python train.py --num_hidden_layers=10 --hidden_size=512 --n_experts=20 --experts_per_token=1 --d_expert=448 --d_shared_expert=0 --hidden_act="swiglu" --moe_layers=[0, 2, 4, 6, 8] --router_score="softmax" --normalize_top_k=false --routed_scale=1.0 --balance_loss=0.018 --balance_bias=false --router_noise=0.3 --init_std_router=0.00636 --lr_router=0.000448 --num_attention_heads=8 --num_key_value_heads=8 --head_dim=64 --vocab_size=30418 --norm="rmsnorm" --norm_place="pre" --norm_eps=1e-05 --positions="rope" --rope_theta=1000000.0 --rope_fraction=1.0 --qk_norm=false --attn_scale=0.125 --tie_word_embeddings=true --parallel_block=false --init="uniform" --init_std_qkv=0.0232 --init_std_o=0.0 --init_std_up=0.0232 --init_std_down=0.0 --optimizer="soap_variant" --learning_rate=0.00306 --beta1=0.95 --beta2=0.95 --weight_decay=0.29 --lr_head=0.00952 --max_grad_norm=2.0 --warmup_steps=200 --schedule="wsd" --decay_fraction=1.0 --decay_shape="pow" --final_lr_fraction=0.0 --batch_tokens=131072 --max_seq_len=512 --doc_mask=true --train_tokens=500400000 --max_steps=3818 --dataset="wikipedia_en"
Below are experts of layer 4 (counted from 0) of a mixture-of-experts language model. Rows are named router (the router's row for the expert), down (a neuron's output weights, with its number) and show model dimensions 0-63. Each number is 128 + 32 x the weight over its row's rms, rounded and kept within 0 to 255. Numbers have three digits each.
Before each expert's rows: "comes before" lists some tokens at least twice as common just after its tokens as in all text. This comes from a sample of Wikipedia text that the model never trained on. Tokens count by the router's weight.

# expert 13
comes before: "\n", " The", " In", " He", "The", " It"
router:145138157127178109122130179152107186186134097129092139106082159107248163171085128184107166132152099141071159108136094133116088133145143140154162174145149114121127152135094219131104163150177145
down5:147140143100128156096163101175099121126131045160152154153178128124189105096190126088198125111099070161110163135123129093189091116070144103143137107151147135174147125119108102131126114169063122
down6:135116066151152144129096113178158126183144153093117175109139092133169050155089075110121108119136133115143131144103118101045110130112144101126117175173131175152111116108125121113135174134083147
down7:124138108161099104148133136100047185142117071143154130109072140157161097101135060136145051129102107147105132151094134079059160126152116141139139156142157064126112116097127143106132074149113194
down8:089121120176134098079022112068158143113137113056117139130158090137165188157069136100095120104154089117086098160166129158064167120127166139122158113168204062104126095105098141089085109145119148
down9:131173135114094100102141131168120144059074101171110142094152055138166208145125144106088131166157109150120134142066092118113105161140112114121162107213144102130124132064130161188157154106154097
down10:105173227122067153128141137097144133086104177157159184113122134172139148108100108161131128163122123126108114076114116117197092119123101119101139166119147164126125146096135144110135092115112193
down11:121211068146120080107186130119152118135131152096152159111068129163089135170064089129101139102043137104101102131164154111095157145104074151205113092117150123088099095094131089106136151113179145
down12:114135088102102138102164131121128146152137161206132167127082142096186177153124156123139111114125139162175130063077077123093094149115169089048126142094146144119121079170064086094068124087117138
down13:067149078144125161173122112082101125128099115150120144117104152168166161137000180138103145153161147142140205059077080110182192166126070066122134093198010129139147099103099102148113088114126142
down14:097199089063146139123163120140111170155068133119128175161066109143110165124091098149205148118111136105120147168130157047135146096171172184100119123157131185141050114149174131158094164122126137
down15:166205181112141181127102121136129110210156176154133058139135085139157091126076117106109044165123055124107139124162132126159138125118089076088192159074104136128194160061124072126122066134110118
down16:099140144185113095122094107120192126143111095144046159162080126082159099076136100122152149091183187121180165132141120133163118106112132168119120199165113130221147166139163157054097076096146123
down17:153122159102122137140118107145081131147116099112099077107123133131073173170113097118121154146137060128092082101107138112099158146085095130101111098101122134147136125130121156182130140147137189
down18:161120059176100132078119151119125135163160088147142077148182148147159155150176103166192167171130137187097179109116139084141120200121129101164126136142105087141124175096149083094111112127141105
down19:140102155186169100154146091063103120076104077104127121167117165193115157141133130138099162067110077125163137137082087119104094120074120147138154107099097158113119116128156154131100124177149117

# expert 3
comes before: ",", " and", " of", "ing", "ed", " in"
router:137135124127215175132051085107115160097064168109150075149100148158061103081167164069162124096060088114116097130109126141134112114080148130125132096130106152093124154141129100094178131058134152
down5:173111128134173132158162097135068114210183179103153108126130083090097123070143055120099141109080112099056139131140123140092096180098157133186167156134110152099068118083046125173138119096139135
down6:158099121105171163187094145151153113088122180093155135132182103134104135148112116156147136196070175119160131122108113141156109066132173149119075141111145160151165136106124092158154186113087122
down7:105116066121153134139095124179156134180053106140154136109103089132110126142115142114107172108083087110149170168104147086146120151146176102119158135132172178146113149157083093089071154141149115
down8:136080134141079089115089148101149217153135067114094118063119196120144126115146138133178136121129158121101203098135067140077124112127116120118116050176102116098116196185173189135043120135102138
down9:172151146107181109143130142120110170140134160139106166186135161187190160081144090147103106090103169203159106173163113096192160107152160197089096128220133118147112130155121121127084140087098163
down10:150083143118144124128121119058090162094133159109112152093139128105145065132144153075148127104100105117080129135155135115101032130072072132073121123121111119089144125131155175136133102212060122
down11:144159133141138138109154069122093163110089108111145174087148105141076143142132142113154135133164080113144128157142116126117119156155123115113131133110182126124074116098114060120074057160139126
down12:145062122110076122118141130104064179160111175113075150156123103134134111123132141147123138191150167126111194143123133108143124125152154141119104115110107131105112126130165092195157090143087120
down13:087132069148129085146123142185123115152136054169152150091148135155094086093136186124100106124104122159054140080128081153170103098108117203153121174178131138137160125118057107128164136154062110
down14:107112110111110144156121103148174193173165175136107101150181117150100217157143058088108153070146133092097147140126119117105131121109162120156135133062118157113082095116149140086092147116121119
down15:142111129144078151111133174141109171135154102116149151144160139115210137106104127158093125092121146085112148119137063154110142135143218090144160102170139102140152115130044138110150129086183167
down16:120207067130167132096117088132121148132098102154074154130112111162149121107112139118158083078114118087112145083083166100083129125103141176156157186063132115172090146080185125173137163101131116
down17:130148104102074156064138105108121123154107165120142136129187146178169118131113136150145124176140165087098076173111129141109140080107081158220148099127094059147128109090137096197173139170128140
down18:162156147123100090092164122145126105167187163132168135165112100155088109117102178128064126181099165152113138136105089098121135150101099154134120131084151117138179087138145090177158081112087157
down19:116125155169103142089178106113129106134117102100081118134169122111126138104145148139100183116118111178074197077152101080087098088163174171183097138115135126052091119142143099109164125137102081

# expert 18
comes before: " the", " a", " his", " to", " in", " an"
router:081160119170158142070129122090194044173150191160128089146172137159137066101152150099113140123057148156112114105144101106086147083090127113029147088103128115170100129110186067103108152107074098
down5:171103168143117100171159103126164089116102189148127084080085124113202119150154085141186132137130159066072208163149080137173134093119150109117140086113151145101140120122114090108169160125098125
down6:136164118111103152133100157115075168140111129198153108097140114137109141067142153179130139112130143162131154108081111144141111132107111160064081124170095188089073129148181151119112166084137159
down7:188090152140155130149184167108137104136125086137175145048116116191158102201141212085098132093117147169147106131087150116092149109105116112151121164135122122100115097150154142085118141119159117
down8:081034099141152126112122149158153126115128176131160237124119170132128155152192077139204080133089157123179101092129105089090179086170132076147089173115197116097142152174164193119166156122130149
down9:098150088132123090167160144093170176114145153137131132117059198173129095114166056147098161117124099128091144134169080138167135143164122136132103148159142103117118156170061125136120105186140129
down10:125100112121159158134057124099052124126097088106126126147112141090087139157121126125152111132115095171090081173162104131178151078135125178149208092160171156166059134172102127181150085142113081
down11:135092153124140113137136182152155158120088089138132106129096123128120097085121123114129174144136152076116135101152210133203163156121126151109138183110195144122129098134132137169137109176109135
down12:098120174194177183106170125130112139105142137137066145091154142099101119141089206151184131135123162182139177095119090136121118108134159131136071173150126158150155153118111130128116095114120176
down13:127153144145083179110085159105129128151172123057102054135079124117157150138123124129129100156070081147204107119098165152160157133084130127151175161077127128073115124126067128115159135143193132
down14:171164121141097153148137136137099131147126113141156142153119140128108173149186113110169117096172141123118149119140140129105167088072122185100114107118115100109098116155143125140093141142170119
down15:112069087159148089133129146083065057171135110069103091153064044194163130220144154102101098124129100115095121128091150137109156100142101171106091150118074166083135060166155147111164161096097120
down16:144098160161102082094122122121142139121100189108128154167143102118093136128120086120148197109143119168173149173106128112201137162137069139137122114111116121098168112090104148136103127152117143
down17:128087070101121161133156140103090086112161147149088100165192097190093127146107140114036182094149169085102112104202128033148187134106065114178147103099117155156140159118077173131128115148138148
down18:090104151121117111112112118158099184142115121113120161125097125129071155093085067169154125136171080129109085089170194062146130126152144111099131157144176194136149061146103085122139082173116118
down19:121102136135175075125176136130059088078127121137113142083195127114105071142159143138174097143091116124089088115132113092152142093072140091096125093157066145132174085124079172165115153134138100

# expert 8
comes before: "-", "\n", " ", "=", " also", " Binomial"
router:122127163123166108116111169152124147178140122103097121114109171132203121149093161209113160154141100136052158110157087119108074125162138135158184141145147101120114145144078167155102147150137123
down5:170117105103134153113176098172159141139095125089143156160160161133120168126119163127107083097117112198114120127207135122103088106126181179095165147154097115102078097146117161133141119157131105
down6:129091173151128121106117127112077142158097130130183145138144168161189157159157144150096137170087085146172127118101160110142153150151200187110118171123078105113110129183140150119118132115097125
down7:098107119103092111160112143135153157062163187155118158120086156141170166097166112093124132084131165160073174164130118172166091117049123123157096127191141087113131094173105107165080150104128109
down8:118134125091111174179124180147148079128213081072097189161089164103113079113143165138181187148091095136123074107204162133095112163186131096126105125170092112136142127173162166115089130141086111
down9:075070144088140135132119132116184096096091125120156156127104199141070114159115079144123114175181108160173135152177082195150106176077124127124167149077163109135112196101166118119127126119123104
down10:172125146016126170162106084108076120104136109126145158130122115169093114151123157146161121112158111086116103155158086151113127121094116141158120145116113153092092122147060168105078161121093124
down11:152159139108138130149137161121090112134190120187130183128153130075120108100132116133128109105150068099084150158103185125090144144074163096160089135104125203118072112153181072158103069118082126
down12:122089152093127091120114163126135143106102129145129151135124115151174168137156138102116148190154105122113128109115162120086067129139155113157144136097221102150076139175213133102119175181140117
down13:084139068192152191193092145120091095169131139175131108146086173115120109160160119152144174161113103169139164092161110129137154150139109140165135140077148168128134116075088146111113150148069167
down14:114120104156149181102137143121084150094097145088177103090134150119065130112142157202079122088158208131089126119168159118135136155080123102199125138080100116118089129176088152105092125165079093
down15:125119099156091056186122137154103031154120055138126145106149119145138145102137126091140096092157092107153147136114088109078102057119119104114115099114157178122170115122151101112088149143158139
down16:173129127133132136113178093175081109136088112166097106117157180110100117147115181150066051110095136120098105114128112106096156177168123178110154150111145123118051073090093137067107077144117185
down17:119173098082136115141149089107168169077142203078124162127158134073214103124173140132100152149074084137170147059049104126120124167142174115145099040129207070146120096171180067143131151139131114
down18:211155131145169145192155133146145184150121131102079110105156101118148132104163181153201086138085135174205098105128150148144119166151165098118111146131154090142148100146126061153144139108185141
down19:104128097131103104140072177146100140174124137129142146112138149154129169068102097109166078121134129150177130145171171153094108132166165077117119112112094102094085108103126083100076180100114115

# expert 0
comes before: "1", "2", "s", "S", "born", "C"
router:110147129161118169186138038149163157065043153138141165133147116097077152106113083119097143113141154057159126128116116152135141115131084114094113151126129173117174094126133100150127111144134112
down5:152118144125125073169118144158032136137161137122101155096175105036134128124114099144121070138123066061174134084182167143096149069129123106099138151123121134156177171167127111175152155116140122
down6:131146083119125157133036130102110150065085093168186109203113127110116133133119078186117159111150196158133147128096076111183088109105125175132107122142099095138067153186100112134174133192162181
down7:131150126084168091165157116177086167161112088128191202120128141153132148176119150124136152183137117095199074171135122068191100142098122098035140146159069175127104116112082127122153080106124096
down8:058223086123107118125192101152091163179056154152154082126169110111105164090097124116146141127143121182164073116111093152121129159093095081079181205152176169112155111123135167162130106134134116
down9:175201196165100178131172106192165077160163168107117132074145098175172087166095138133160087108071133151074123100117117152111177120124141131137141155117202150157100143152085113132146128083122140
down10:123130146220154161095136152085149135099077117118080144127146125137077112114103106177140170129117172148097122143138137111057066118097117102167121145129102102111183116155114183069164126091076135
down11:123128089113140134070094170097136154092152140129122190163143125149125173157078149152109106140157142113169119138137179175124121153085094159196160074142117027114083135173135125095175088039155164
down12:125112107132104107124139180139140100189156119130184145085142096107102114190096098122170117174115156100113153183157080158103165170153044082100163097162182137145224127140135155086099109163139140
down13:119123188123130105155086136174128119107122135155090115117115122141107099124183139145142100155090186152127132089195149123158105101060052136137105163125119110169113080195098171152104109157074154
down14:171109100183195107129143096132093155112122129139191135187130114140148142126132142146075138109120188125134069130107135073134129174089132159124130095142163095176119083078149133156110058195164137
down15:118127123132113127164132105127152144148168110142155114077133131128107124076171104144106113097075171122091106185165153127074121125096145068101158159098090115138146149190116085160116182075137141
down16:047157118096161117178180138061113158155126126067117173083095146098124074101087143131216129151115157092157108174134182141134078095092158118070142129124140113125081126101083117089215125121115119
down17:103076169171116183166097142172169119097132132130179081201178152154129134142130121116112110131116164132147133156172183122121152120181139092164091119197156119141113125075133149153098070129133156
down18:141134163097112167192108095152132148129115132205106113100091107104102141133157203118134167135105123089078142130200112071157158097125153117096130120143122163103109078163162148150077151104084121
down19:125171177111110058154102138140161067150163124121138136118145104151142150078157065181079127149103173143100118130117126098126165149136098075147101163109152136091163128146154086183160118132116130

# expert 17
comes before: " ", "|", "9", "N", " ·", " /"
router:138124125116117097116104152162158159189139105106108120096109160127225164168100109212100156158162103149086150082162129143139055118163159137165178149132156119125141149112105165193120152162195141
down5:147099120167127093156136122143118132147068115151129075113136110140175118110131189156149146113143144128124139105105152144126017154217139121174155096104096125088149062114138199160156100125093131
down6:151194162149136071108133124130168106091139131164118108089135108119126116179101155162147111191108109136201151129130090118119148124088085171161120102118082138121141123130094107089085109129112142
down7:164137138157099092210116102129132115162128166112126130125115079140126115123099123089155162144129097096119101125084075171138162154099142172110104148105124144133139143150139153133180135189096194
down8:149153137138134112144114146121078102120165113097139087135148092093093123091182092115135139119096103164130114131194120135105168170135224072104143170137163114111159142129108090156112102095117109
down9:110136115122182085178111149126084100118112128139128119130081065161171147167101127063157155114153146128135062095113108130132110154135167149138112127104060127113119124146124140054131145202124166
down10:131113115230126159156131122115156146100117061089142138102120094086110109080151123058112165139080165091082159084077170095130110108073162101142129073185168149184106182059109121138110097062156120
down11:096166155101161090141110117155136101116127143087127141091077087076099087072153154134190088107152091136148217169079116144123103189135098185186119120080105120137096105106149117163093142085106186
down12:121092139121087132133146185139135145069094095124147081113161146102081118114108142127151126114187113131147108132122150137151140121107155164108099159105125119110111108160126117138130131086147122
down13:153197116143116153111121111092116168196098140081130120099129117114143154165163104147184099119123070114148130114106115158107103081125151107096187183093174102127206121139102113125133076202129121
down14:160081154174141060126137130109134103090147060111147141150117083161135109149074140101098151153184140162112133083145095155116087064123189120143117103104175185059103161157116123173167092154117082
down15:128125084183075109113095139116134204130121129128213154116157121135154126135178104134143131169098219145113122117124107110143098117155124143092129113145126122125077168125145121079150105112169078
down16:145112110111151088125122087202121135092110133149069120137094147205125164094082120177147129124132133167139125124104103146177109190136111102157138098118155118123137104166085095176112106128175124
down17:105088130114146167109088103094154086135128096120127148177067162105107138189201107178142180128108124116102131117120089095138121166089100176203142107145106179108106140102044119161053089095211148
down18:105168100140072110120084096093123121126129178146131145167182098149099169089102172139130184131080116127115122077154132114117127172127188143130130142109179082142080084073066108149117130126135066
down19:142158134150137122126094101108073074113095082130084140091157183143187121110145136170114098119150083127135132154064151122143111149116154157186084149063162121101071128105141164150106168149114125

# expert 6
comes before: ",", " |", " (", ")", "'", " was"
router:184118143113117107133106168162167124174143102114122136105097161134164153148082116152104179151174107138023155088142099118086111148163148141155177195171138095130122151135087166200089169131146140
down5:065207128105188139138108106107180143162111113114101143114123143167129098169104123109123136134115120122140154111146131146078141153142082122187107156189100198136088120154096151077124134087161097
down6:137159134160156066090176119101173095145165103138136123138138147125177171060112159069144140120123125141207118169151088137113120165093149133120131078148180113143161131107218146131135166154049114
down7:115104137123076124129178075116114123073080116110153182117112116082106111231103103135081141137157163112156128119148074155111124183110141110077159105106131135121073138086129125133163131068144111
down8:092162196161153185082138079111107102132153075113094171074099157147105100100123102117109099158112148103133155102161131111073149130048154160155144149115105114089115133129083167153106122161081075
down9:124131157128105186075142095123094121112108123152158128129090142172097089177137133174144085094128143127102133134129126103122175077154138127153152141149115115128197167133091128099142146104182150
down10:133110132109136104146158133145103200170095119108102174157146110092144113147185166104178178162098136123144157082111116153200041125138130166158098159128150143153094136150105102156070057137127161
down11:185172105105153143134157062122125127097112071105157118122147101096171107090109118154131150134149168177081119118084147164103098180116114141169146122106116121160147133097126158118142141138102095
down12:161110101143148223163140089139136099102054154140090122126097160188122163173108117125128171134088127109141128149062165135157111105126105210177096145103101115152122123139132120082202141106173117
down13:141115133139132131079147160114083161100154091112115110114089157095090119164190062152131190168130114122139105100154120075161088110101142207181138203095140107138152141115170187133133157121142128
down14:125137175130148105139120184164074161139191108101095100115146128098160065139067092150129138157129124099118166093130140138144147158165087122196105084095123145171101120106150097150091067098105116
down15:150073076201134104142066125188108147135150120134128062145072134116147074143115080167091199094129160205134124197095118094154144145126131179147113173168165113139139145168132137089111204155107174
down16:108142151128137137149145112134106201112108138151097094166116171130128110156151136152139118129134153131099112109147134112066055136181123158175135119128124179166127153126120087134140125060152083
down17:110123095108101135153168129146075117133093092114056133130173159125221167149136119179164093161104121121088159138131141219091164129185110204110146145096131154217171131085066137154072086214143143
down18:175129092125107136173106129090174084108161122063129136118135054106146158146152090143131140110118109157117132155124143132101162181133104151137076196070141228093132178158103144117110080134102143
down19:166097172115162121169122108105077101063137104097127111159104141144143132133129148111116150151055106127094075197104189105143093101106129168122120150141123096139139126111122157081092122118122155

# expert 7
comes before: "|", " |", "\n", ":", "W", " he"
router:149120141113148094129114187176165176168147096111124134094091161135206166124095115238113150141128104171047151098152073096130086123154130140149201140149158088141045141101113170177111135168152134
down5:151105111114115149104124156110152176119105122195068080097169117059098151169151146146154103188119171123043117092175083143141100075094077131182118126113111099184103202151158156148111136131158172
down6:144126150129115090138141122131125105108136088167138062113136178088147148143048197109147166154153134110143165163151100111061107140097097172095144159112122116175127116130112154087084124116107157
down7:162146088131086131122132144126125149155137088155084129134117148166130144163101115170149161165124118184111170153156105115080167143132084136131122138086125165088150167146153158196029124140115088
down8:150112095104142101128140096159063097124111120114087200113125165129164169156151188171076151103032165102148128162109091177165133155097118110111155118116168102179200154134106151099190173083130132
down9:096129122137121151136091113163138110154136169117172081124116162147144127151120168136169080127123073148160134133050122130122154118122118199098139146165067156091103143141066135142143097148106138
down10:134107146165155094113131133165100172094125123164155103113042107088078088105157122122072110079149123137102164201080083119188113128131157133122143148138140084058094116147094067062090128081114142
down11:189132135173203145170099170086150150102145106118153098095115090185079079146144120104082159125093128158096088107077137114128132135174140169135107087160120196112173052133105111092165127069109133
down12:162097151091139053080113093165113158138143170109145171180130112122119069120145157136087135180121137108123131080120101189100142163081182113126158152050148133128087085126118146134107115106173135
down13:150182076147081087167128108118127121106120109104122194088122115132094159163111118086134141054053159171121187140096123175174127192129159132126107200137139097104091101102094157113118179138088046
down14:059235162123123096128155155090137146135077121099102169099118134096146159128168130155225172134114119158115129164117147136093142132131110104217120093088131195102122137141153166149114105138161125
down15:116123149140148145165185122188147152191103102118197105153114076118154177187093112127145153161159146158181132149119206138093118117138105127118098089146166130085127159130116115073141155093142152
down16:177138160111109132116144114180091175122153124137114093116100123130119082121125082154200162119129104123147149098117100168119137136133164215162152131156120138105092129120121083128099142117126134
down17:051121098106195176144139081110143149178143127103086147090138108115130157154153136112127109120124143129082174127120113130102123157115188158164145197107127116163108132147179154152127139086132171
down18:184126148096124080180141159162131169101111131171183109154154187126111111167077076102158112151050085143140095101108079130199120103131238131077123096132151106132087111100102143134100132090097153
down19:096128067157155189123150142179206113124154126107102104189123117136176136126127076178132115101121159108102095085143150195077146126139165059107099115077169145088123122141132177079099094152172079

# expert 11
comes before: " ", "\n", " W", " —", " List", " \""
router:091165068135109164182148124095069078106162106102222143144141162111082138094132106152095096122114121132116129146143176141135127087139120133129125165092121168102120083103124152115097102151134127
down5:067089091150120120120160126147110158065173131139160146094135119081161152151121119170123080123211177097152133101196090124091125169097107107091121101145089127107120175144087165176100165082130170
down6:136137136141139090096123073151115162162134087142100127137129128111132139114132066163098146115153191199161108053159139102096149146119181140089085159143148116139182144128087143142112107184164154
down7:103135129099127129118084151112128062114083147138148119113106139130154106096099094122157171116104125140130128119171152154138112093175108160114045152119193171067184070162119160119148159092082131
down8:132147129095139158148153156100097137127117142139112156125187101133145166059171132099133159137140102120129100139199101071109130183125145135116088203129109149138089111123144179090127150137162126
down9:165147133134114151090116126110086142173119121106107128105146112150126129135091167091125145093138157152101075146137093143090132149087134143153169144145113112181064126083135117127138111152107109
down10:168100175077185185145096166127130105185135106178089076070056151110127144168154132155135126094126110061123122071076139100115149146097091121094186115161127108088135138106136106131118101107134109
down11:123173104128173105104105115125146110201086125094134192122126097096144094171152196102132066147171116134096127124110125130169143182070138121081140193120115198128145074122083138081088122091124139
down12:129127191130236115060160114121088148115130082146140161189088118101128131163109086171117127156114092090178117120044178162130135112098090146057092119062151159095156099128176097097102127132165146
down13:058100103133100102130104105105104110127174084107112147126086133189150112135129116135061104158139103140127166101043137127085154177106159064096122119095093105205116136117118133113107141183139113
down14:140145107174127101109083092107142091150123156147129146157141121117076188154123169093190075179079104156102113146186126094104148108107174082143111121160139119164164127137087149130155093158072130
down15:140130048078134154096118124163128138126161124130144123086145114148152080071160141148098146120181088122128149117156144118129127122126115072110132119136085105099106091133125104138137107127122076
down16:140172125124108136080117121103085092136136125123153127071142157152133104102079164105130126126144118187143124074167143147128131165216183155090102126118122101130123134153135126124139108156110130
down17:110132164082071114147078179056071189116109092126107196120142163094148146166123132118088132070141137169157153149134151154101104112091156067159078124095159128132122094113123082170138085182136121
down18:143058163179170093190191099152164114140197106166114118117129107040123093111138119144182104116114117195125159153136191160091141175070122119066156063108135095114126120149090215138133140126138183
down19:131075119133103121101165116117063103134167127151134110169098114124176067175160167111173102054159127124145091113117091163102125133185101126102182132152101169177108128115173116151134143123133094

# expert 4
comes before: " |", ".", "–", "0", ",", "%"
router:130119067110099121125186119135154134162157118162138127123152088158203099200103134066139114155175125184108094198099142089096205178136078139118157086155124104085129073150131092174137156143124121
down5:123128124068174180100164122095160110066153129074175133133120095114135172164146093119117110151095166165163102118119094170125121092105156150114076104170175081107112114093132106091120147134105133
down6:133102070131131161106101184154133132172121145103083081123133105112141125122122067089123037103174179109085146110168105102119160171138155072156188125094146132110079168134099127083156137134122058
down7:177132159119124140133070138103181143121137026111181102096175143114200110152084147109130136119133094140107154122134118093198125144111175119147083098155162091158208187151127127112137103141149125
down8:123169166062105100166152187107188118081105116141106132098152124182145098170142210156116097115123111117109158133071090166168136128070056169071085096108109164117153125080082087122171109086180096
down9:150149104073076125099115168102092144159084098094055117187129109133097184125132088111119153070124102141106147141162118141123150118124130111168153119089170110128104108174044098121101131130163143
down10:138111139105097122078122197106098165107094173084125181157145151058151118086147178101143148131110115152143110045093141163143055143120136121143124157106102103155098112148096121130154086116120129
down11:154108101155135131091121113113108103142132159153104103105085189121102093115137085078115089154071115074097105126149131095162121101134141114094159075039155154112075129125218066066082174095139120
down12:127139129166155202132129156157081151147084117121079109144139134188119207197127140127112077114145080192132130201111130126100097097125163159120121094122134123167126101139130183228164140185099137
down13:213180107139132109076156166129101125153135087087128174145138157131058166136085181109137100089122079088105121128138125155164094126141147074051139201103088135133094131151096120155121063143156187
down14:187134114103122146091114100095140130130163145110187161168113049125148158129153164109132149137092145173097114134090157153178117153132136175140115126154140157126123101106162147103105134108112139
down15:136143113164076083094103127153127121100151136158116155116203200114110122080131095145075106173143190130075131144100065134101120164129161163130166110143068137110101069115135114068139173124109092
down16:133140164170188159167113103128117105106116101130094140130127114185145137202133146123045157125129104135104089086164106095133137146073121065151072176122114110089127155103126139139181119102147087
down17:129117138101062125146168089139157104141074127128106123094128064135109094196177152117130139112157149118156181141188116134081097128165109105120129141079137131158153120112061080083160166077143115
down18:103108143114153150082115087146101099139120112108112224182147117139100014103057142104094131126167196147161112151092177117177114121141179169143118131148158108146150169101168141152142148137163118
down19:094178130147142076145172133165128194142119079136106115135114106126133143070093178166128131143158116090130124152092129180127158130136153149190098162120081093109082131099091123119129028152108119

# expert 19
comes before: "0", "9", "5", "8", "6", "4"
router:139111065110091144104155135107110161062122148171120153150173078113108154094101161149128100137161112167137161108090120143121158151140076151071083077151098097106136096161144114151135064096142098
down5:101100118113131079120101126123124134153186152134139126142168133069163110168108123049115158106043058119177101163192119176138157154122163093153148103114141131116129128143118119092125142121125099
down6:155175194078149159132137048177093119187134147150140152152175119150133110150223146129133098095134142097168093094120115120168102093150089166133175123139111128096172168158174145108103147170086167
down7:105155095148093165195187135118129104149206059076116159145107127079160115099177099112075133149101077117136131143120079077124107103131134184189132173114120097059135207139162144050125141144146152
down8:131132206056095161145150182150135086163142154156126165086142147159118138156162105155126130061120117174150143089061133085117120146153117156134116145093092166096169130171159135125102146139113123
down9:121151092171087126066109138072124101100151128128098180137107154176116143138152131157152167119135152141100153123129163157150133120143165178109154135060128102114110161086079109112127118113151133
down10:098087114155145138126176140118131123091125101189117107090148090087127139125120138092073136134108150075176137171116083166135176127143166177135104113139193145148148106113103123154167156142131121
down11:087151146142170156116138163066099121122113134198125104091118156172157176130115188163100117086071106121076127131134224086133108179101105081131153188136149144147116110145115120108139111143100106
down12:164151134088115128078097111098130083073066118083114166137084175104100142091070158152058131139154157152103162158143091176124094167079113118110088109197084140040159134120148080116142114102183137
down13:084107098158103152128139187134146124157138109095088142178171137110143078142098117137102149041112075126112133120143112171117146129200133030144117183083157118154143175129123147062165096220172072
down14:135170078140140111126152123104164166193103113137136086088178084121143149138152132119120092150145081129136147133142090092162159200158162181171132118155144098131133077105109129134123137110156117
down15:137112113125116118149133080166108070136148098103121102098088088099067129064182156152127149112140136114140148076120115155164085160144141136191189067089117129168128160126154159182098057152134149
down16:101153104150127155178133195090100121122149056153120126151123104133169153115089121129106110137140097148096109116111194135133181199145137159114169108131159145183117135111090045147109122161127120
down17:163128114098175079139154192146171105131127128104213130150122125141132138116072157148162188132161114105156131137143138157140114153128125131137162150140125068141108109158016155148233073141123158
down18:161122085117113128171115113148154169169151113163120109177138074138120147113138096094127057100133145124139144124180090091129178094101116081161064101167111102100176119122114089141059113140110168
down19:105100123141157111155099138155069120139143119151177155145158148149087186147132111137101155098145158167097099168137113157129115111186109180110109146186123092128136163123134134090092153144132086

# expert 16
comes before: " |", "1", "3", "s", ";", " York"
router:075106148104170100108119182153177146153162098122120129114096160115183162165079123177126164142097109166063153114156078116158089113152158134173161187155167107137126143103122221194132127172189134
down0:144143101123118166160155155129113137092123127071119155121122142178128172096175130101104143109138149080070115102113116123101105132110112106128112191135134064100169112213105138193095112160174097
down1:094074140149101147144099130135101147108080106096127095125170149126122140130131118115126122125111170073171165103183144156076119135111098170141107076101130130154083122212146114090133133132151126
down2:091119200065094163190150101133096134106167138044111112158124154097149186154147100124106162154104130108150144111145097158125116200173115108134181147102133124124070136158162127193094146177086202
down3:135171114092131125130117084156117116112077113096112134133130133155198153151133095147137113122126150084134050147108080134149078209162110119141173059145088187189102173158114117160133093113082149
down4:102112143104146151188127135092083128094085152097174126164125123144111201127126134067159141162182146099148138106084072172121135102178166084140118144098088065166177185143126138152082121124126115
down5:118146140157156131127126152135106096144097164080180131206118149135101119110101121083098122086104143115144156142144141136132052189086138217140127156139158059102099137131115135119182144059147151
down6:108133114141118140096115154095163144165115138141118171098115086087152168153095093049112097117154184139047104131098157111135184082120113079110088120072143137141176118160101172150152154153159047
down7:158084127126117157093173135137077166147142141125176202217106177147117124165123140121140186179197162171124045071136110129081089124094101139156070181163086156145141113152117112105121119165135102
down8:154132192101134169199106097133130129132142113116082118079069114139186160110112190151110160160128159178101104173082184144105123142157159094100180095094124165092099097175198125140082125158133105
down9:159145114143154074121126103094137145159174092129135111104229168126145115121157132118082084136114136055108113188072163126187128132122111100077161166101145084097106138111107149100158171101099146
down10:151165114091108124124133153155100142119150148099153160148185109148113086147085090095173167149190024147156112128122113102122136108138156116174113092153182111129149140109197136074135172106098101
down11:163158063106145087112128148188067093134100104159109124127128146093094135124172076148106103142096111145116158194158050145164089146140098155132186159131099177121153117107155110172135119115126135
down12:091185145186126153051158169123182181158115043140099193128171146108095127132128098136135116162120136071168124156172138131138130124121106147156123188169113154134119105167150161126093164099132127
down13:144173128121125101135166078121153109139156092146150147130095125125156118167132101140141141114123158111083085140141140119089103182096103123161103149121125177101115072140090129160112176138148105
down14:094130208100106120120136075139129119070100099141188148104137070120181087114018158159138133139117095158167139170090136112143129172141126158074136129157148140168170166194163086050143133127117166